Weights of a small mixture-of-experts language model, trained from scratch on English Wikipedia: a shared expert of 64 neurons, 312M tokens.
Below are experts of layer 7 (counted from 0) of a mixture-of-experts language model. Rows are named down (a neuron's output weights, with its number) and show model dimensions 0-127. Each number is 128 + 24 x the weight over its row's rms, rounded and kept within 0 to 255. Numbers have three digits each.
Before each expert's rows: "raises" lists some tokens whose logits its average output raises strongly, later layers aside. This comes from a sample of Wikipedia text that the model never trained on.

# expert 33
raises: "a ", "his ", "the ", "two ", "three "
down0:117117117100133116166137108096131140066139118093118132140156180152129124127075111154134123111147151149128135145131140165121133105145148089099139125144110084088149146051116105148112149120109136113155108091169084122134121165124104129147155089108097159121130136143163128109132115157125132131181104143176157134117110164107118098140150133129134092096146126066085159173116135131128134105111
down1:126142161181125146096153099116138146143122145115120152094123142117145132134091134170146070134131139104132125129134132110136074108081063112156153098097140101151171088153128089123086138178125143120117107120158158146180157119160139150095113114160111142149141127095102127151134147123148082127126133114115149124150147146142106147175134148098091153149165119138159126124142133162124112167144
down2:150164100117170111100175111134137123126125144165093097128111130144121143114142113128137179149131134117122124123114129119125168116105115126176120098150127143105090143161083113105140130136099092144145137097079148126104110177118107107138144134140104121131118136176115106105081165104195105122119135158128144096125099131113161090108119114134155102097098167155134142130086129116124156121114
down3:167139126110131168156122107133133164121181096117116165111142104159134122136135123127158146118117108112140138183156086102148127105114144148106173153145149172092096129079111164188170092111091108104114146136122072113142115111098158144139116138092093182136107165161153103154131133130164154131145106136111172135132109173110140121145144137116125170141140088124151114138118140103105075141127
down4:090159127125117164131063160136102124122094133112150106139101163149103128121087119067106126163143114157150141131104100158108150106152124136161164171145064113135119144170139137119139128126153125125151141123086143134130127127121169115102140075186142136120151130119162169142149130095161129122143153137114095125120137121178150122100140087123104105113118140138142147123101105167162122160132
down5:152128175110151129089128071161161116132090172110150136117132137104114119092114132128115117163160135145119096114148166119164169101117113092154115108133149064155152134127103135135123142155127105114107109114142097062130127111136123095103127142145145142099105129099089140184091095170118082164116152094132158101164157132125151122146121141168142183170123142111088130108153119149159133150136
down6:147096125145119161136112134154156079112132135095157151130128156072126178136106133128110146135150109136118102172137112107135107102106113093149133097200111110103110135120134164117117122152152143103149128127103105121089137150132107122164169110131128109145078119167119113113153155104138099106137114093134151128141085072164138137099120135128080139155130148159110144120115131115143151107087
down7:139094074142110141124107107130078127108185103129130136139158095150112136151125155116094150116160136127134106159144142163117159175102124138147108103129129077123137140118136122126120137189100126083144114123138111107087107138120153141117062141149135122105122107096112133131107137148102104135113123102116133167133122133096137192124133166108113120109140151136145156170137159153108094082082
down8:111138151119124137105168156132140151120067132145133146112152121116113132120149172134114121109127167068102110137136122091127124125132132088103134140143176102135139136135160153157108148140144110173135143123106136071106146118167140159084127135105103173112116103129078162115139123158143130092142148138119117116125131085110133143103165133138121155194128114117126091133143095097097103149175
down9:151153148117166149120131140105143142150166116122178132133160147132152097135131138137160148126076169150136070111183129107143136166102117100107131105071123130140131123149137098163142111132149151161089163100088120157190166133126099131101095130116110151145127161161104114134145119168100109124137158128087153134117109081135125125172132102149097126151146141128165101122105126122110096157125
down10:139121128093096088133156155152132101139067121123115141131107132120158124136148158115103086146116134141143144133110143145133128159107139149089119104142112089181124177123131145121126155105105135106117114128117129128112134073133117158138134125150151097114132103066134111191123120141115164126142132137117110107109161097108102145123147172152112106106137123145111161098171160141127131106119
down11:114130100134140148122141131071135145157064118131115126139123090074096117109102126143107144137132116120134142102154118116115180151139158095118118102126132090134159134102106163106074143135127111100164116092115141129152124143111060155125145173085097118146109164130118089096114089132123104103084118132151093106112189098147139177127106118183145126131130111137086145164131163120137103119108
down12:167170126121149130115131172116144080106133160139117148125136079151154116090117131146111096131190142169138127181155136147102119099150139117121174166114129131151122119158099128144140141092145113109128103136110137130158091119120110089136164128168178132121146136087168167169129150109151146117126158098105145164094150085122098123102087129134193124112169126140079112081122127103175092138094
down13:157137118161156153159121133082145147113112169157147137097125144111142163134121113099156160112175143113147081120176172136105085138104140127152108133091127103163154141128172107109101114164176130114140176135148130158158115119131109118117149120117123081105143173132153099120155144118102079103104146101115201116100153105131179104084133145101136093121087114147150140122092140117117103129136
down14:142143110150093145137145116119178114157146143118157105126148104153162111148146141108146168109133141109139135092129114080166141135134090129151129124094167153088162114153123182134129124143170155134112163139125146114113103127143117140123120122141112147152093154151100114099148113131136130118119161096127136156138108139169112137101104136135105123153121143095146106125108145129142169126111
down15:131137168127128119137157127150096144146106108116127115119122129117116161090151115129084097142129095120143156124114120102148146102121121094160146132151099114139138102102147093149170124122078138074156135126096122127138104108113076095138126138190099121111156158148119125177117145101133129170153101130173101120144108123125110084123107134105125150101118124150125162149136148108150112184099
down16:154131118166112133118139142154131136153174106141157115145155109117143127140118110140196109093076111127140131136107114113165130115128132141110115156144124142122117110154107160140117128106130156153084115116128139157136146102117093182075084105112113094130144125151103161147086111156136080098117147137169108116136107111132095190094124183155130172148158171121125124141089125116136110155086
down17:097112127126155152123151117156088139117146097130129108143126158122105114139163136108127112091111174139133122133151141122140078130073159164118128150139133094167154130113135095099133149089121127133133109093125103199119130111134140100122131134153168142111159133095142131072102125118085096141150078114172166069177133095130173155126081129118133140136122162117129136101136134161080161150120
down18:129094158126098123127116128154141137131117128101094176161098127105143124118128119124140157129110111115125158115106137153130117109142112117147100214111131154070123115144140119138129113111163140167073147131145133137159106120126151099103116119173103139118153115117116146157094166166072175135123126134128108068100137157162154085116107171146147133156141127114147122081187099181158146132166
down19:147137093189137161123170136135090144110126140124141159106168112114141144161106162125114131121098149115100112139098119142128123130097122130124133135111126131140141117109161127147153164142163110118106121140126113114142131131130103161135088156110112169158164136184119126130131101103115147100135125125129176122136122147097088176180111108137119138159123130088117128146135173118139126152129
down20:156146126068148109145160150122113102115128105124100112125123097117123118129130124117131140166124135127114171113110125132106102163152135148098122145139162152094138148112132112083108147109102179157113107155157131111163122142164104095151145127152110093139086106125123142093169131116126118121093119117130126110099150095178149112122126085120128126117125160146144084100127142152155119111157
down21:108151141134156117180070121099141150106122150110109129116118146149116125152122135146118176092145139103119150110130173125145060140136166114146158146122158123126135129194155131089103140120149134154106113145167145096165138143116136142117113137149107165150153118099112118122119110126105118099133156110157114132164119125145161163157127142089115155093177111079138146152117118091144105126126
down22:138127151088162111176166121129109115102147085120108163129103112117141144126139110138130120142139120119140156121146121128133159098160137140116159128175166151149086113091124125150156132113091115118092142176083125130080112149134138131173174124132137119077114142134080156120120126137165149138098121157117167119127105081121127069145140125156131099090128125112143140127096142127111133184139
down23:120098142117174097131137113126154138141139121137102107109128087138141110110125114158134204175136133153113098134148135102109135102129135157088158164158157130149142111111103133117100128107143120098135074129138088149145132104096084115178147154118124117105124147121112106158149132144134117157157130111160110142142126134090147115100104095118130154116132130116094127116123105124116152127110
down24:117132125135098157151126205101115158097105161095120119132154099133107131170130106098144116146100126152153137129112097158129137151157143130137172128128110086104131131169122129152112108129177121140133159124097138097125172095111093102084128125150103178162139113152162135123130122142122106173133162119128165120141131142181136133125143111128087131111084124120141110121117156122133103093125
down25:142115164092151116154126152190128128109169089177124155134112100170137135132130139133109099133127140147143134147151134093122120177140161107143107117109141116163117120114157124142123137117142123116113173183150117108084135102132117143130110154112137085113120118124103153111119106133170118117090180081135083140131159141097137096077130162141114112144159150101128117142139079119109127136137
down26:168113114122135166123109110116146121135186142106167111158133148113123139110156119136139154116122104119136138144131133146135109148084079156128122174120118158122119134146128126107080115168154117097115155106143133156122079134126112095151123138126137122144133140114102088069124130169103083115112163142100161119087120189125091142145170133106154129178075120159145059132149151156140174130124
down27:171151145131155168124126165154107132172118126123119145119154096084174179161139132095123141101134117142152122106158114088130168143099089137127119140112136138132096139130087138121109100133144098117118159135118134164166132127155094149138123137118129133118147077107118162124134116109117128137145115163082117094121140146152110162176155113124103127109131139100122141094104107179155138135139
down28:128145149147099078131137123120097148146150101151070123087133143134113104067135130129138101096135160108134121099085164127138117083148156142092116143144134180148138085093123144120123130120099110112113127154129124124111097102132119132143128152130104180151136141158118148177151106100167137173127138151198107126076155070110109118128134140125126149131146136108128113112147143169122136150149
down29:159140166116131125095132141184109125134108106099104112104130089089091102120128102137113134131102130123163116085125106122117132127122127152119135129138119125097093102115149152079153091110160108101059137140110112092181142139113098140122156153120058088127144152147113142160127111118129125093139117142121139129116117130108130126109155127121154139153098085108169109127115109137139068158101
down30:125083129155097156115127135139170124144147129120114140144138124107103143160163110133103149105148130107167118108135151088143156140106167111174110097128116121138092103139111122154141162147138108155129152124137149066110099165112135123158112144136112133172092127180116123116110106091111171152106149124133166081109139146153125126145128181120095115157144105136133118155139153087107129137116
down31:123131094176099169103193143116153133120191162147182117118138175122132132145106136150124116109121166153134165109104138148104137153162146121104097125082138105123101137138141134125110089120135149128109151126158060139137139145064124146116077145149121136122128150132155099113104150134064118120125110094121084164176132119116109142128121126124135122152165140130141175174141201146153151135170
down32:159136119120110123123155139163139128116135154164108165095118081126146151156134154131130166151109151099125146094128117124120142137119154147140137127140128115121159139184126131073136169155157108162125177134123097101135128114163087171119122131105150119119076135102075110135121107129132115125138170118166141102126138113123122157130143177136102135140109137149124099106113120139120187132106
down33:130133110119109142119093148141135117151103128121122118110151145105106103168108153102143181108147086148164099122157066122120159115108127108130150159182168156145101132146105111111141108144149160106084131152059134101126095148167093150103160154121154121151124137108096148126166115127152142104131121142116099077137100146138122119126117154142083194120102127147091117115114115119109107122095
down34:070150132112148089139097102148090059085183133120101124144092162124101156104153122111168149147135138129132137138082156125132132136134177140152072163173135147135065100104111094166159127153128096150155094134115125119135119102092141138138150147124145144142117137176104171100111130094121140139117119154156131118135092116116120093103111127160137126105128141138077086164143132097130144133091
down35:129121158130135088146183133148114133116078126164169125102142107111152146099109187124147113164116134102108100155142169131126129145155159168126151128105128118170193130124164154139131115084148139112123120115132132100116162123144096146125093151100135179126141133142095120129158093133080119099143167125144128116142129085086083165128145142171163089124141122125104141104147119139110133105147
down36:100125191159117124131099135114159123115095156110107164128144118123119110089069142155090099169122138179108109066140092137120134160155081152099134119066124109078144161153129156080108120123139137114103105160184148103177135153166062133079107108139079110137142122158168135132138113145161132137125152105129133114095144100124138152138108137129146130157147129121161157101120111156139110116149
down37:169133124111144157155119154159062104134227160119187131153079123107136126142159162095167167117104148158111128183130142101107121115113148093127148134112124146084075106128124103137093124146118130174120157107158119106159147126139151121128145099179136132161104118133148107111107114122073076121145117120125157126149091137145157150171124121150137163096111131133110095108114120124138132146156
down38:143112134155122128157145138098144154094161103095192138194106166118160131116130120143129140101104146092157110190152127083150106169111064092149127072085114085109128166113160087131134111156121108136085131095160124147158118109129119154128108102088153142136149150098138090186115139131085130117116137121092144131143087129101118103118135143147139122106128160123121142159137138082114107146128
down39:154137159106133133128159143158118134099202159120133086159093133106112125150132157127143146097106157193142117153146146124093198169106163108160128129080101159127104130141135130145141102141126131113131152116115110115151140151143114142145110173140109164117123138157136124139101108144105145117140101137115150130137115127136129154146119093098154142157126089152144099119143113150108134169131
down40:140107132145153155169150140116102108143123161104111115143167105133150160152138113121130145133145146135099131131138100130099161091132108144122166119127128129129120124096097139187160109071130089125108155125131164155089101121105157092160135080155140105124162126116120145138169158095146172157156110084117134182112155086165136137110102089123108118099101168165129160087150143113102147107129
down41:116104128129112174133157102153132132133129138112139110127116158088104162135112146133150134170071120114127105130097101105101140144147149138089127153112151122074156161114139150059093132152132118129110154111144138106143122109137103167128156117107110107150132145085135080113149107153097107112150134094125139102096134110115119175134159127132101132094131115121174104115106110162129125109133
down42:147122092120079146161178138127144103113119096142130177134133108145115148129112121132068129104085128095127117137145104152102093159121120140082098173137144120165166106127098125159156167134124120164112101102175095181124132141148136111093132119172074156130138101092098097078111122123098078118120089164089108104129152127143121123122101143160133111133109120130153162139114130176130100140090
down43:128177145127146113131118158115114122157108127146165135118110172131101145122075121140154159129118120133125109120120122162095156104106152150094130120127119152121126117129125138091129126138110154153157116179100146125159131130137110127117131103150104111127167170124100118057160112154158140090120174127097108110118134101116181133125125120119095132148127163105140169101096138187143148113106
down44:105109107157130117152094140116126121114140126159124186131119166122104149100142129107120102143170119122114129115109124133142121132125182138155139153124112147141124135118124138099143191175118140140105120111114114096168156159186146086137160131146160109131113144109118160097147123149078117121177128079131125120102092089120122138150118132150127125133113148109097155131117123121123151158114
down45:145129110111135118131142130111103140144165088113107088139136142151145106140122115151113139115150115111111155141136150102137101108100146092133122134202134107121108094108101127130146147134135145137098095136129131141069145126061151172165168127158149120135144124134082140149129128055065132139153103156137147110140130125150125120172152125121098118113126118110062080127120138145097153124077
down46:151144171131141102116155127153111161108108099134122178125151115118149166119079118138119089153106131154102111121130131175108134181116154154155138155132137108102128160067127141108143134115103125163136112106133104146141188106127130147129130131137152131160096120136130147149141149134135091130107135126146115066127163121130100125102114113144157142126126157158137153128107158122124137135116
down47:132147157129093112129111140150103097112165151117106127157095113133099138118157144138143156151122155104106118114086162154138121129119157118156108160137122151145117154172088146112175111136147097111133140131134133109121104140117151100126133199098087147104139119158202102163098141162155155130137128102164120179137082143130102090109153167125146140129105103128110139136101106105133165143116
down48:128126080172120163153115128135105129136145133123099096148169183141112126093145149115112167113161148099118132122114111137130137109156046124132107136112101162094129123167115105126134113106123135141159128102142140140102046148147128129139129097096094122138180125149144107092158136122093178113162123130107155168089106172127117134106141122098111110111109145084117141151131130147140129080146
down49:150149125107108133091108140138132143094146123118144134117138153088130160104109093125099129122129102145155143123122127125109128139119155119133135071152174086155093163111147098089139145158138094108136128081134125099136161129086134158155131136132126115160092165148127098108125082080140111132152108136117142114106115133119146142148135147129081115100158113132141163107126139111167103120107
down50:100131145153122142140140123102188137131063143078156102170170116151125082131122150147163135109134123121159111125123116118137116116122120117110135120096121150108154140137117128131105150160119171123121105169120165144130113101142171149148156123101127167117103169152118110133125164139155125130148136144116130138123125124100149096170133114106160161128105119124115136144152161175143122130155
down51:106154090192119198136111134093120146156145139124142129133175183143109124153141157118121168099069129112145143141119142121103095114129099143139133146089109172090125096179145156124094142106153170160131172135130154128154093145160135133129127101108080129149172141104131144064151129123095145077134151121117121127091107139155119126123142134112114091165125128109159108152126123141132129121158